Weights of a small mixture-of-experts language model, trained from scratch on English Wikipedia: width 128, 246M tokens.
Below are experts of layer 4 (counted from 0) of a mixture-of-experts language model. Rows are named router (the router's row for the expert), down (a neuron's output weights, with its number) and show model dimensions 0-127. Each number is 500 + 40 x the weight over its row's rms, rounded and kept within 0 to 999. Numbers have three digits each.
Before each expert's rows: a language model's description of what the expert responds to. This comes from a sample of Wikipedia text that the model never trained on.

# expert 59
What it handles: Word-completing pieces. Continuations of words after an initial consonant, e.g. f-und-ing, W-isc-onsin, h-um-our, ilitary, ootball, ealth, urch.
router:504511551541480478472528507486457467524549574474513552520491493465437446492486470491537567491554513530482452479450451495516507579554484568438527511499517448452522529514548503493516472507508585410503491494510497527498489535584462466516448468567472402477544476458479511494479496452537539494437481508558539574541460494624499494576440466568546517527439547501457536467477449550519500485519
down0:496534519554541513513529518547531555490502508510480468587452545511511469503522524458441464501511522557441454482555531469511416472483605533428451455512454510527517444401487468551484469564540473529428501486517474477521453578534554478523520471419533490505443436502469515516386492523521534482495532596444509491491543460489485459449436505480441491503427449529502503493510476509469503519483
down1:493463421540438526495443546532486518440503452539535498452468456459397493511536511497477478462455546494536530416456467414522478553375528440473537503520461508507536506446481513529535548470520449494527518479493495540586418444452507476462490509484542512538530543466457433517466563492491524449444514489437467556492518483553467540503606482514530521507507469528481528550477489513558483478503
down2:533511452479486495518464489475530513554470557530502491528500474487472515543433475516452526512566495518502525538509524565426420459509539478461518544451524446495530518601459556482479478506459574443466460506517572514449470463497530528463602459493514481529589448589473489478575458508537461504468486569418497470468466497533427502443543501455554500521438453538538506548569465496506496516476
down3:466463511481608471481525588478512541534565535479492511448562518534465487507450487463495500499504526493511542499530450478507539532524430502490536489480545526374419511536444440519517501525539530540472536574504572440503515506504486535481499494561547526493486437450446478584573529500561552511496480520542397461517500528505528465507553495544477511504563532568455518445468563501520533530459
down4:493516462576571532497462452464552409520506440549554512532509562518487512489484527441532530540545491476500492518545496499474595498489485482450521482522502522458500473493504513583512488486562548461514544442538478519538492424571545518479504536524558499456470477476602515462450513451511503617482476501517521391557485478453486503576525514483542468419468519486575475476474497533446474467513
down5:482541457458536444534507514553569530478516520528499533477513505445506525534557531430506580498472534467513566471477515427466470489539495415468442508490430512487492533466456473501529541505473498462450444518503527550510475536552454408569473609483456466425502490501509461556491473538580396546524521497485514497560455533459475568546469456526478527552472561504532473505489485498566530505453
down6:567473375518490518528450529474474447518544466497389513519557437550521453509528486458508505530511487477499478562475499535490447577482502508538524418477539435524494496585506567480455446508463431569538525514464479450478533475534534505490542488476496501508467492521546501523596488539500443467478574503556480533489540485492502472510481404563545450542540477501521501565473500506476581465485
down7:500514467474526472537550459444516566539486556474512460583538548498446427496470496426503511510513504548580499467564538511488429518493555477469459451461468568472469496499522527465516546504520522491493486460438429563522468493586529522522503493564425554404508509468488532588573559488534462451481578538453566452532527473533444508502497451472489507501462526512459504490516534522568499504464
down8:554504493454464448549482502475442490470472523497531451493487549589466510500407608517488519542577545516502585507472486477449554501550476491526542463503567490455455551453530555431482509515538560483548570531439487500454447457512528457495555463522523484479473467468493462583507479519518492530503488511513557554430495518472515540534532541507551541472517555461579477485415510470474480449446
down9:556484471472503499534481546474453478459503461471527474463470464493636556520462470537444485482497465490558572504545483414487486433466518465492445479475493454459537492560390470541523467445505571519537501483515492582466490451471567567546504498518509577514496464503484425523504465581494395477511475466443487550453478528468549505495549521546466525485480496522483499552518466492509547477465
down10:454473540556492525551486500464489460505523504491518520506545516476458555535457484466514442482531544504528489492516544466495498540509483537430495444528468488475454518537516487476557515523482551459443447513579497460481473406494480543530512450456520472491446532462431563500496614401526497466589522515542466519525453437589528471526531473502582437435523497563528476504493577561547538500456
down11:506496544503527487455460524521445521482515539563475519453507494508514425396435474549495550450531506496471519562525538500488571478539523514481483565524423454530505464503424578464528498535542501482476520452427438499483486547563499487451620497445524478445514508471496522503592508497500541492520494416517507568489466491524507529471555471467458555532520525528545518530521479448488595570531
down12:491436455475476550456550527473572553511516455512457566460489469412571404419516507434510450483446430555527482486462533523522483456474473491428552460533534487525500452524570556452540476506487509559451466504445468489530487535502495510456470479547500482455486513445518479523398500499574476511501531507511478478513554415499445562538509547521528511454502514513440554457473476516565540513466
down13:488459531433498548571465515456474506500473471575468528511513455551509432441514441459495558430470471537481538461517489450449503450613554507496563512459548516529432514483448467516475480517533451473576493531428553451508524559502542470487458505472388495560484556481454436531539488513556485474520507490510498502566500463487454541537514454466461484502553524453476521492553442537472518567502
down14:462523508456529487458500525597510508497470534505491516515480497516504458499515488444538457529508558558528424478460534528555469499463497505510560446527488485554472462448526476476480503426520454535442464460524468569533489483559447442521497381496479492562509424460548446505483467607510544526570485474502574550499488516504463473420466533570534547414529469552471490519567497528514489455489
down15:413522440513487522479506538439454464524468483437502519507522519504478522461553471481545528438493572500506510487486508515577481511559497520594525493486465576577556501529502463506435573484484440500483454463511580486536464477498473495485636531530494540518560435501468507499447561505598491512479542425452552447514529509530543527483486535503469414466518523513507460544537484537515456518535
down16:526460435460473499514516508538502534432477509466513507494475434546428492473495469594465471563552407463518448516496454486472459547561510526528527479500439522564547485481496486499418460499492465525494528562536480501513603513468458553511481471465450454435542481545524530478535534545474506426505501546533495521415437476558532553436488573463505511486462462474490546484473490516541471558591
down17:528569546480470478422462482461460482438579540439487518464548503499519499514500466560542428484533525433485496485471515449488511538549519435506471480481520493495505453481467476533490470481609524416489543506481426569457517456483582525468477522496508448601512503545583459504542519531505488488487530518564465477555497427460521523522558446513428502416481488501542501419473518480500445474499
down18:469507570532499482466489426525534463459497415461504572522477393504495449528495524481548506624473495530520464548445480585418497540488455500512514535517427502510469555519459560504486511481525474518522537432520491480465440488595476510500506483519563471545561529557512544455539549527542416535547494539491560452501519486575520482509545482448515494536522569451484527533487483508503497530479
down19:468497467530497589419466472455559529484485502482497527446472488432479466458471467455562514513515460516437442471576546460463508492494471460485482472437523543481482454529553525480529438548511463610497495501495514469562511566490577522515526475462519508537495488468523574540419487492476451515487529551509537527557485453507440510609477518475501489524472491550516459500522419467562565587486
down20:477451474414473500436472472569559528559463536536462501579547460478526520439392519508387528577567480499483453502509506522485549461526500531511471531545491505515549526493523536465562496498577540503459466510519493547529508520536596520567562510494528527506513448468481582481504521560546574530500487486478518507509516559532464544524537504504503548505512506557485598552493500471545517537463
down21:435454440453498495534502447526502524535485468498511478453453518430545575447575500458492518536447498512522501497474565448501496375505537524513566472528477497459552424477565502551516462476507460565468544456464476494588533502569522498513474518555550399483466462533509521524510512457553561470513427468442515517466577493485549533467465468547508469506491487550527518505498508422542545500499
down22:520405560466526484472524512466479469513553472409487434517506472451529538460482560475478551542459500468474537544482515472432454566479490513405418480521569511488460454473549561510462571416579495575417516535513504502512492484532546492526523554514485539513496451607470546502500458470472501514478502537506479534490591508508528456491489553435498528529465500476529468503476511524521490420475
down23:480503458507565604561526523495520512463460525512469591468514505506576589516489499423522476423481508435489533575518493513482527499504455478462571495469526545435530516507495531463521530493544486450587498449524493480508558549504538531480409440512445493491519481428493480520564557480469572524487600505431499524496474494536499534465451507495476535510497457482573570488551467447525530512491
down24:475406408526542495503528480547516506521499511598511553408503444462511429587543513501499505516469526526522536492503531523460443543435480569518531531507474547432530514521494574524476482503564501547450473570466511520528507458490572508485506512562511559508461551499538385538518423478431541491487488455512446439449475491520503479485524552480482489496583495486459513529487534523511492564509
down25:407494458512538518503492493460546488475427472470511492416545480562550610470470503559502482484538457536452588578514408449427495427511465503473485529483488491549469493537436579510476467479488517481508529428477494480488502546471454524443470532524451552441535504482457419499584479538475523535525430479480486459448478459522539522439459520488520503534492528554485477507482435500528509532515
down26:536510469502545538536525466505489456579468442488450475595505405508525508455488501479451484441432562522453484538518475479475483515549469413487509508494466509527424461450416482540520570541457425543587496505503484469483439524484491490468548412471508486574531469503473520576506518527466475409523488466538467449453476526560495497470583479459477460533514484470471494506523503453523530485444
down27:480501542515408511504472538555517470444501531388436453436502526537371552540615535535496454516545490505475477538536517471451444529512540487528504521542489502492491521536488548484573528470502578527461474499517510531431479412421469458530539480509463533488540524526490556527546539486548462500546502528535537479536457537525486446522521458523445526497538515546527515511540471569501511517441
down28:490498487447459448531513563555514554539482476504493489470526436463580520437531554481470558495528518417516504518558539526585459500514455526504592532534419518416514465456541497452444541536486553505527488501458591513474425536422590447502475494514441523502527543507425476472494508508530531512576556482460581520460521556477472481489543503540507506518514570498517506513506493456517472508515
down29:430496514481458522512490567468508516512483520470489525451521620462445456425465484544449467426550553472529429469530433444583451491514489501547526512495489497569510439460456538509518497505494516469516473495560570509492537466433529449539528566516499563407484472517527463437508391443479493493482474529579548460535538507461524495516470510490490530508458470508518443537527496446505472526451
down30:496455522497550500548400537522510552573494504469429495526498398530466504475550453513469427551515455542487543529443440453524445577539536487468509593550515478526521516496496460500483537520503543488550441464563451499528560490458521502497409503506500517491437485521462532455477428491453487527507601487505482529525509442501519477517510477404461550480573500501502501559547490462475465532541
down31:463532506503485465472396462556524518492538521543481484489500528505496494451500453516513517528519439467498429528527534516508455484496508448498593556454571542513523476494473484435569516493550432469596548485532531482533506481453535547479532521476415526507558481571472496463499569600462450493497519455442504507534448451482569478499477434461384523537499490575499536492505521572479501512508

# expert 58
What it handles: Section and field nouns. Whole nouns or word endings naming a field or section, often headings, such as career in Club career, history, school, University.
router:549516458563514508467559505545438511521491511534552521527479483456477457501541489492414463572492452477449465475493488502578500421490468558424473505469468510449500479446592552454509526466503518529405530451467558568516439512489515432536502541562433477518506470481559505500482450567498532452483511489503542540527506539489533577514490414510538508541414477474445484440516458540531527484516
down0:420485530483494516479478534423488506515538533513426509515456418526534514568487545427437486532458501508534426429470475490522590524503508475446536482480435497589475439516458458471529491522478454488486473536529476523395457465422503511443424522440534460427493451527554505481503528527513483507565485460477504474476566535507464528521574541561504543502494483503540510465525463531490575469523
down1:417568538497496516529450527499497467485527482566513540453450470489538539447484508570523421466577438521493535510572547534431444478486500532450585549521454548450489540509555491478461420485514527511531509492530473483540540478510499535549487516472550525493472502514481436502486497539566539545456528456549471575440507457430549530481613446500537510476517474470453526452486475498520498563556
down2:422431481507486506631493553516558476479527462512516431469499450520469524508494496526489489495498536521513469510496515448508528499510473544535512516511527525478496526543468549455523486504565544490566453472515464501549561435472520512570541522454465464566575494462505486528613536522427544475444388561436496577508424533457518485508527490470491503526478465459506480487529591442535507478511
down3:518446455507478537533482456476514479527525632464577500506526532579497543491568497458527531471471469591472453511510492485566454494508468509492542498458532513490494517487529515515459399503528501484425473419452547471500510474414506492519542480465508546496491462547498411522538518550478579392548415455464493527511473476501468570509531437504510497517496466508535514491417495501463535469532
down4:540476456417490440481490452466491543495470489465504598503465425590529547478453507460467512507426531467550508457474553567507494487506561471457513512534452506545578493540478460452501507494512538518472503444509440448514511500533470521436436450472450523449497407641494474520482437527488422517481455441449509566518486507526536498496467545480467522518446479532516514547493463504505506534515
down5:509528478487527498508515534524438526483488491526528542522506458536591545453523520515507584447494460468548549479557515543514500437513519432526570570493511487455539600486566534398555557541484467431497465497466508523530525494475529538467547576488482533509440441465540493493513570522442594560539528516485528563547458472469508552551440465453457491465459464519495465502469519469461488472478
down6:506477458524484497458486509527452463437481541602496432480495465420474454504518496512480502492462540407490550470525490524535455521517514484491487489547473557560505628469548450478482481457511502542515416525489450550565537530471521564521402487499483529492556560500550506465501528590525540515483490490528490534533487522501459437551499450589523461500447558436461468504472443511447484517517
down7:479562455567520461559568464455548504543504424499476568454534531571525616500462551445598505517510468502535496480541514488484549470519493429533518486482498500527474458532440469522473506543537498550464508501415582510500520501529451495508498483475529486467496545471501457505482529436557522537488505533476549405446540472531436441538410472472493527539521492572517434501521477496444511459494
down8:480546509459543534483533498502454559458526540529524412555538481525569532596455580517523558530436566472529457456476458471507534480552573480468485450469460495514567543498576485456525512504597507607481474517556512476476479484504478522497490438444524450549475432512518504501478416514492476555527452477489576478554478458454493449498494482504484468485566492459498455468492532447485482514533
down9:488504581498511465557456470544513538468523522491508595596539479442488454559458547479507526479484504468554571483553389465487440560496496525474508471522530500477460453450497531497522475484526448506415475523515513504515535483449447461534560522452527534488485472486570504495507449526522527483473520512478577593463518411485514453560566517537569435529550455547485486511503466522552478448499
down10:492559466543545451497537612526515482561551473540450528496486577429509452511434487450524509553511455445538494332483536447571507484557470523470461472467515484467561500569541482566495530430500562456429538479482550515543498541493488505522437539515558510503473500528488522470442480470461466439527553454506513500512505535487476491473490507531553483469460502499513524508458453536520468479507
down11:465429511517471511533549534439478499467487509516474530479462456517385463564418404440537536526489516536505484484457539545533476488499456485513521470512479444454602492509480505484519552400473522543531486522490434456506433507433447514515476482548470506424501512507529535510483478446428521435535529547512524453463452478510473392508530494504502514462493511551524470479496545597517485504561
down12:459538496439487534551488520503562442489544522433536515472544458525479537545473474489429503476465503510415431521507428396449488557486523525586464488517524555475512509543497490435551461516490549491520504519585470497462507523399478544488493517462519471519581498430538572520514538490505456467505485541476537497565472531590456464451428463537566505533519470470529546534497490502508538554504
down13:477512500508516483541544483539474461518528533552460463527500563514414497485587482543427441550554489464496505520473580535436509436484477501474520514460497470421477513466498558542481541469455542444510526519447559446534514513496487489402533540508530525522469535554486573516481572478559510436488519513466523493519474475510567570523599424470425504475439499542539571534515524467544518477507
down14:572444499442501462503550506562585537478499499506532511455480504470425493541480539462442563503539533460534519438477436498496495480495476462523542462559484489464532518581525480490562494485483495475467533466572487492494421568491518556558496551432472492519595547367483486453494505505470503436535449505428494537471484489564508532520544493430413514499491478519521523488507518539508500431536
down15:519494460504502549451466562507481480490448518550474459464494480537518494508461491449443526458506556439507510517467458516417525452513480499511525572547496573536533456520518542491489391523492591522544538525482498547482544429437545458423497398489494480542564483536503505504488494496392561556470450568534466609491435532483511494480519501492547507512520511536457501521455522533507516568503
down16:552469531456504481503423514465485495523471450462483530517465443493471536441462527478478560474551466472502495578584622488460544483527467575551461505606510492499512486511497468515519549469490489497501506468520467474539500562455479472476447471549528478536530553542527544563587558422472543507475478455424440500511514475502481491494571461513505446497523481496525550479529541490472535402425
down17:475515469593496551533456458438422504538477461516468543413495512477482544431559557502418496528571493418521514421528541514508509510462502502489519483450505478517501451512470529459561542494512531456484562449457559498486473483484466488503478496500506465434487466515463516534554520509462465492471490423570452549470461590578436506523513431464483541537523537514544432476529554524455496559461
down18:511499442455405434460493514445501447461535459493489467566455476568426515518533457541444518533516479521453500528503528451504460475498502487515464504491551497500549534559506489560496546440544502463538518530576488579498485438528431547505460413590578508516592501494551510469531474558577541495522514523533522483475461463472528546448480490554501491493487433438443538498492499508554489460553
down19:524425589543600532429548512559597518486548477502484517505457579542507500466490506521498509490477504440498539478454512491425487514501526490507533504544606463469572495528540518468491529549544539479485451520448492493490518474509582534558482525505508518541450466505467489477387485446497519514488513506492520521536533484591439471504524481436510478528501562451456466492465581502441442451470
down20:428500521474528523532534560497515575530421476518454504425462492524507541496445535534510489514449499527506582537461498542475462506537476431571506475500529503568505489522555511554524527517516477494621537488513527507421415494540522501394473534441520482547470487512515563555475480462537473509410436516443485539536440549523473481489567551546502478480495493502496509481522518445505486503400
down21:483495491492513502494507541491468485525480510526480472444480474452490348510555497531569506500477452508490523529414522507482501497564549480534532447423491505496577470472466465527483533378482527522463509519520524526510444544530583584437483502510525499524429494559473424555515428545495493498441453543483536579541497486495512459572503505520492452549489473524467423538517522474467454457506
down22:515524556526535410472542507455455565462410607479569506486463485503465540499576466586476535521572527521447520513503521558471523531482474480494461505487459531556443475494536519528460497441415514478543506503487502493576473517492452557522514410497521513503512549544467476504386474492492475492530546465537526554540504436473501490463519470583481525519497526490466415527486509475509445530454
down23:446553546500433515532474481586471472559487468503433503525547448522443458537488511582432489529516515483520531434450524495452491494439413461496497469526480477545482555536548517531528512567561441456517534513541471541483532521484418539435512486477499558495491504535505566486480473491559447456537521454452533492503556584476470539511558433418460479449499446517546516472432509468549485506487
down24:514490523422544505534602433478512541511496482512501507449497539477485457585571599482543569496470487566606466486534530450481476461506560533443514500537535466433517523486569543576542522515431480538475482572509504485540530554511527480482502479532500532523421497484443449489535501457488560482470489515445499525491512510453490483525467546463487456479548510569483487445570536512547451561482
down25:470517479467495499458523527506531481480524544571500474487555465610472510547560436506501494456526413511526515514559470508501464590459530544525512518474529532448489535522415483624469426530470497485555503502515516439451518491509542520485458521468400583493490509465508547483543462540486403544502445477490510477518427468523498538521546566481521444555526541492495478488502470458509520555556
down26:464484500524458475507504561554434465426552473503506435483507501516558497516523493506449450429543465511504582520493421507495564468557531536541544587551478460523530575470480486428544501466494510546541545494517466482466566501397466542470497448510566541549486500463469482484521431545509527531507497496493438458493553486485486585493505544547588558511464493474516534567494509492498563566489
down27:499462504575486532526492531501396514466423545560547472545448528518467551572579459529521564484537536489546593533477500523520549452556457481517497486484510496419510462558479480522482489474554496483427511543550504511499496572441509515480492522482448536493485478478525496468490495493391560495496486513530528411525490546454471483503519589473509479482522474425442502514473515472396538548511
down28:456472507552488520513504497482582450520496493498482473537546530600453484517574544404401521494473466540579422497576460499570464487478512580504526563475479486537515485482507510514467488520505571532564500462487448574470463491437503531498530443498468469468462526546546467466510501535551473474471585476473499488469487522504455487508459611503566539508482496496428452475498449516457471503533
down29:538470448466474489539475466455486534473471470510505509436479548425519464523527477453478490487545435509469466493481511472406510468476516466501486479427485499529506515446520478486494587524470455521472503598366421437472507488508460525504463425478467518537473502520564502529472511539489516495511514504408504429511499510480515498530496484461456516509536489494437515552416544415469374550489
down30:550505482482463594522484485430484507560541447488490493551551495488525563545500507424500456535525524494502503483535529563480525500447517509473482475503567425484503499500563422465530484395523530514536490507575460547509541483468541491548398503466539532502507486562485471452468563498509479576522530550519509521484481554534435556511596551482461433416492538447513441508510497536476511458550
down31:534476534439407456478511474536466546532535505474522450539522532470491542458463483525569495452527513498520506533458517447508496419524516542440549537516531483442481477533526530505496465518528437544465499469480528513519476523417462488581510514527437501530542494497465543552608497418579526450487487508593483484530576492505508505557400556484513483505502485556546520501486417533452571530532

# expert 63
What it handles: Adjective suffixes and k. Adjective endings like ical, ular, ural, plus k in Slavic place names and words like original, general, often in taxonomy or infoboxes.
router:491485496493514552536539500496467463474451445466490503557427468503529490475547488560468465488437499500463460494552446421569531479488490501486553457472502424577531511533537451489558526476461561539558534488473518565521459459503490502588522509572511461480505484488524550505434504520538449520479440460529499470534576468487533503568488471508511523498451496524484562593418482546585599455493
down0:548555467443501498475527541434586555494545432544496497508501497568587474460566490495548564477444533483503508542545485467481512582515518463556582481531537444501485524465531528526561474506482450476504514510478505488517489474461429448447590496528497473480442518514553565518431440511493513509486422498460537484514526449499499533481580443506515485552509560551497488504511622489452522494500
down1:549536592497513449480520470463472521470512535561479478519476578529485464501477489555507442558510445529466478563456454532537515482501518551585434591503535456506522502430527544469512509469504539477479519506497501518451596519515438589488473479484524512565466499474495498497413436505457532486496533536496447527452567389544488512499474561505524491459550491483498441475543530465459426455543
down2:535481542532598564499563469505360534513514535458514515549422549462501494533475528414483473523528478486476512486494488502576491496541556527525470491528506451572523488437528471463495488585489484527536546488480465537512552498457523496467545569535491530480521502541504538463481501593498534522517483461422471487504488510478496475598529556515487558530438406446521455488449524447531531489488
down3:526523495516508543463554461489528471501466452549517453538530531493487462513455483504548487524488543453461465457491465565445495443525508474523451391477426498484536477453470496464537517462421553505500500454492565481522471447565493415512487484535487523466457438461484475504541373519513526480545458455482550515468532514437506568522541477505513572519535556489502497472589596579477546491513
down4:439474534498537553506449531446474525509543541436505464490505428445475506479542546484512564493445573442443483484468427487463569459469511551538447499472559467427483489487511510480458486516499504511514478429536506505521464561487560504489442541503499597522542478524401432459525615556477474535517441464442450482509470542536482551510545484503476482524479506534458505573482502565505506488552
down5:508499530433493498485529438502468371474428497578505462516509490573503489524540490538494493588500503538460477523502517590552479488468537508482550419501522450513491506474506445471507491473430491468528561521488522491479507514467496465512461472489549549459520489478582422504566510604517439526503476469529474572485506498478545490426511492480500499578463530468510557564441577527468532440550
down6:533486515470497493535484498521474494461526390443506482451504475398461473459552491500456503511497536420519503500502599536516521504493504514485545547438479398583503563503570407547485475597441529565479497542509517508424431471503510521565517549474470506547478538523566486499486484561504438468515509542492442463470482494499545525496451430505485486505502450451425499524464489517481514476473
down7:473478462430472535408443461452477519554515549473529560509455502541477530440501551490546472477511465504489469410578491498499533555562521486453523544460523458504527511454503575497519511518516498588492500463535500526488527563474512527511468481498445490570511567541517470516507590528463471538495483508502542390556465508540449505502483512526493441476523459550449451509576478444602567507475
down8:444503508482460547533466476533559411517516466468547462505468475469504502493515446502501423559581540497543421554553464492514489517487463513499532439516566546455487454524539486528513495430462453526611478480559492474504503485447533483502541432508549603529514526477449504562583526533459471478523464488522460447481437451525502397509483475555515506504433492540539530478524534538526451508528
down9:473432547461445443529537553481509468544561430575428525406482496510524523550569507509463563505551561488494526548472522515484520487480507486494510491490517611439426468430499535530448520534495489537507528519511521519468465458464511523466508495525508480507437459504556589501485566524550499499553485512554480556416523532524505526504546519383438538498571475487532491546492496548480479470483
down10:502505505430523455515427519559553549500564539489500535479512519455450491515494491559450613474470448469606512535549506499528505484495509431603512575461451504539463534464485453488445521499478576563537442515494507472487583487473487508454476480570473553476606505541466507463475492516506490415414506493530538471506480486469472483494456476541551514490471410517482493497506462489486494525490
down11:526457499537524584488433535467462512461498529534476486537496529507521560520536490455512508455511500493449513411447521542579501516498437481596576503490497516492466491439521489532523517515491600509426489559497481533516464509490501549467502448504504439504467474450541538448559603442474484553511510470549571487483478558527545450506469488510559440446527585442559429522491508468520544486468
down12:553504455566508579495491493540515411551536464535555462527572507551448525435469499513507527539487505485480469486529507488476577522483546527501535507528469519475519549486562461485547445515506484506511479546472455530505536521557453555562506516485584545557559517506404491473564557551455564523582512572434502511533499497481502499559541466520517517474498487492449585557567536502480556570511
down13:556552528515491479422507465578524514509537495450505469444462461457506501487461469531496510549552512441562452466493543584589444480517540509449544426459427529582500564457453390442548546456478536512488469448470519557567485517495506446476427530518534536519541481525497506463524543542498472496546524507501516522488488522508536571463487521509514527499467490474409492470452494481463514442439
down14:468569492482501530461496568411490473484493447531492539434445521437482559464458469521496521515458507525546459504458543555541505455395536545491566537492494550497428491474514484529555466513577507502489493539558505521440483495505462507536508520549495523506511455403463489478518476581442552532498472452486514476505499493521459477539484470534499457402543512504515531507590627495541522476440
down15:491524512473468483549509510578537456492493492468513441549426517536525425540471545502455459556493493459479504492545508481447504417457506587423510567495452444508462488519459551515561553408467506561468462527522514515571471504486567489453541470452542560505507504495459581537471463522548487501460481541486462464564509516489478555555507463574553515493453418505570488535527508516525493466439
down16:507442503403531506523477523533497488483442489505558521529529515510506479425462435491530525545500415500488529479447518556467469513489478442577484457559466472498517500552537439509546475543470508465497486470458556551476463501406522545534539518476510490488515595553525488444527528568476402545482421422484551521463524489487486516525490534456553494477529446543569486427538486516562482428477
down17:462478454440451602463462528488524449565454471482544529503458510535480510538459453570524447431500464420498514522539643516481532533513473455502514504399513556548450514496451485452564512440426507522470519479424510524498526505502530492480489471470551456519524509455458532446467538457493471487503505511500461444465470493568531499505527428441538523454498491521549551485525455499514499577484
down18:520493481565470496477495458458491520491568417442540547599535475483486435449528466484508525456504532444491403498447488483465457436539475444532451495533508590548499554492471464540429513546459467526449482482538430452544531481497461467505519523439442521509595522514527491537538443493415534447452497478547451532544538533501475538552552508464506509516512494560477529464509526454441488511472
down19:543507531540517504488451493561500557482560524506457480471445485485528506522473465517569568509525488512444439543516487426470492544436537551506476475474470491388515515580591534452593577504466522533444550452523471504500453561480520488481520465473532453533534507546496557507568554493575534585437526499467471494491513551523536450495461510522576512427543474484495502505471548471479545511478
down20:543539434418511526421515493463515481460494546515475483516464518449512496518444424497506499544489513422495564529448477512524493495490531531487529472435538456539555493513494523524513514441493459469573501559537410545513447476459489553499408411495541505441471457519481397525446406466526515535436499521521490511539422476532457477517516505514518477527454539505485575501468421511464509437516
down21:537497459565529403471537454456433446541518540516541497548495450536489513491504522610508523499460540500449560589537474477567512505486558533513488526480464507462455477455458477539451481563490521474515454512491490498460531525499554554490580494486511522454494482492483442554466498506478470474521442544462487418462555436487528557490487579524467477522438594521469553571465527450522441507490
down22:510400460515491486508566452501430401508489449561562464462555535498505514473467464572515626531513464573543500550439509497501538493525474570498429535534504455549511466485480495505531548463535470478554544442453522475448470518439469432453483505433408489569497448530489487450496461505457470457492472449477513536454474509526508451494524511486525502461504554539539516441480508486487469502479
down23:462508508491534486478523545517492455487535403487491563556513478481542540425552510438471479487462434468540476476523538432518505474492463478544557490447455434470513452477424492537526487476513405487538500523453565426503448437475449505540441569542534494546547505465444574531469506471509516594415525494497507499525493531459463498515530477544500547462478519507469505489508392500575462519467
down24:482479493470520522587449504496489508475518517501457589559472529511535528442509502504444489442523511501473499463530455461464508461465508539523572517532532469469570511526462528511488514574520499493394612503527515427530497541517463439454498510549508485474501474449525603457420532547479535488478478471608438457552452452539506434531517518472488491487459485500534463544421485441501549468507
down25:536590452520522449477556433440495484433510549544512486434502530556457467453487513460536623461454479485502443472496506515598475476508533527444468448440536531547458466522523568472513552496487442469534511462492460464487506585520574506554485497433520485478448513521471494572455523426451499488532484532430516490500496450474458518441507440536456547492457509489459487517457505530503472462530
down26:608493503526465484446549564575493483441490465484553483474489534493534498517474514504559524510460503493469476501508445482500515577517544542489567512378469495471475529550504484562516501483502530469415471521562437599497439507500481442478468461478485539485574453437561426510521434500472528468518548507466494516522489531400587504484492451517437509517574538493473516533453511499508486519491
down27:502487503471508479557457446480456499449490540525464416485462544491509484569511551522577497499499510515463494519546522514562544520467493459450455509532485491525478538523499544495424515483535441414480523526436539465525486459493518446456541574457563443538516473602531559474434509472506491531428495502523448499492520587467441504478513438447433539425528451507517497424516568483416513506488
down28:487451500470477463535548496492549497484556558510513532504550494477490567459504488450504473525510514518497589498433452552490474513522415516563467502637540538461499497488420490477489462449563519476526457508491556497517579520505501440573520483424562521549540480583475522557489574517459526534425516492440462475503480524459521556514530469480493509443467456482550504471473460538500592496492
down29:500571532496440551544498495511446430560493472493480491564544548435477497481503507539529560534487463477459481514553429457471573494561475488446552503503527509497466543602528511567530545493441558501556564528428555574499465455446486484523452499541482459510550566430492535569524491531554518517522524491483543489507454458496448571514547446498476447497499526527509493443436522534511450548505
down30:476539491492468541506495488514484518501603464514537469502583491487515460488553470475501475527492559519511551474529546547540511513459509393535454540537413563402539477500557461463482575476466502459488513581504479425506511506477534489560454547521455473476438569468510480552557518475420496502493499605485404503529546541523535480505507468461459498506516533426488510509487517533542547457528
down31:459475442509482575529528526445481527524442545546495546497479516475441520441542508574460490522464508466510496506466458505565553521481453545446499513494434480458557448502480516522471469511496420505542544510504484467485457540516491581487440478521492553610536489487430495518497604575496502483555547528528472509417565514525517535457552451518478539462448521565471555453452575532536477524506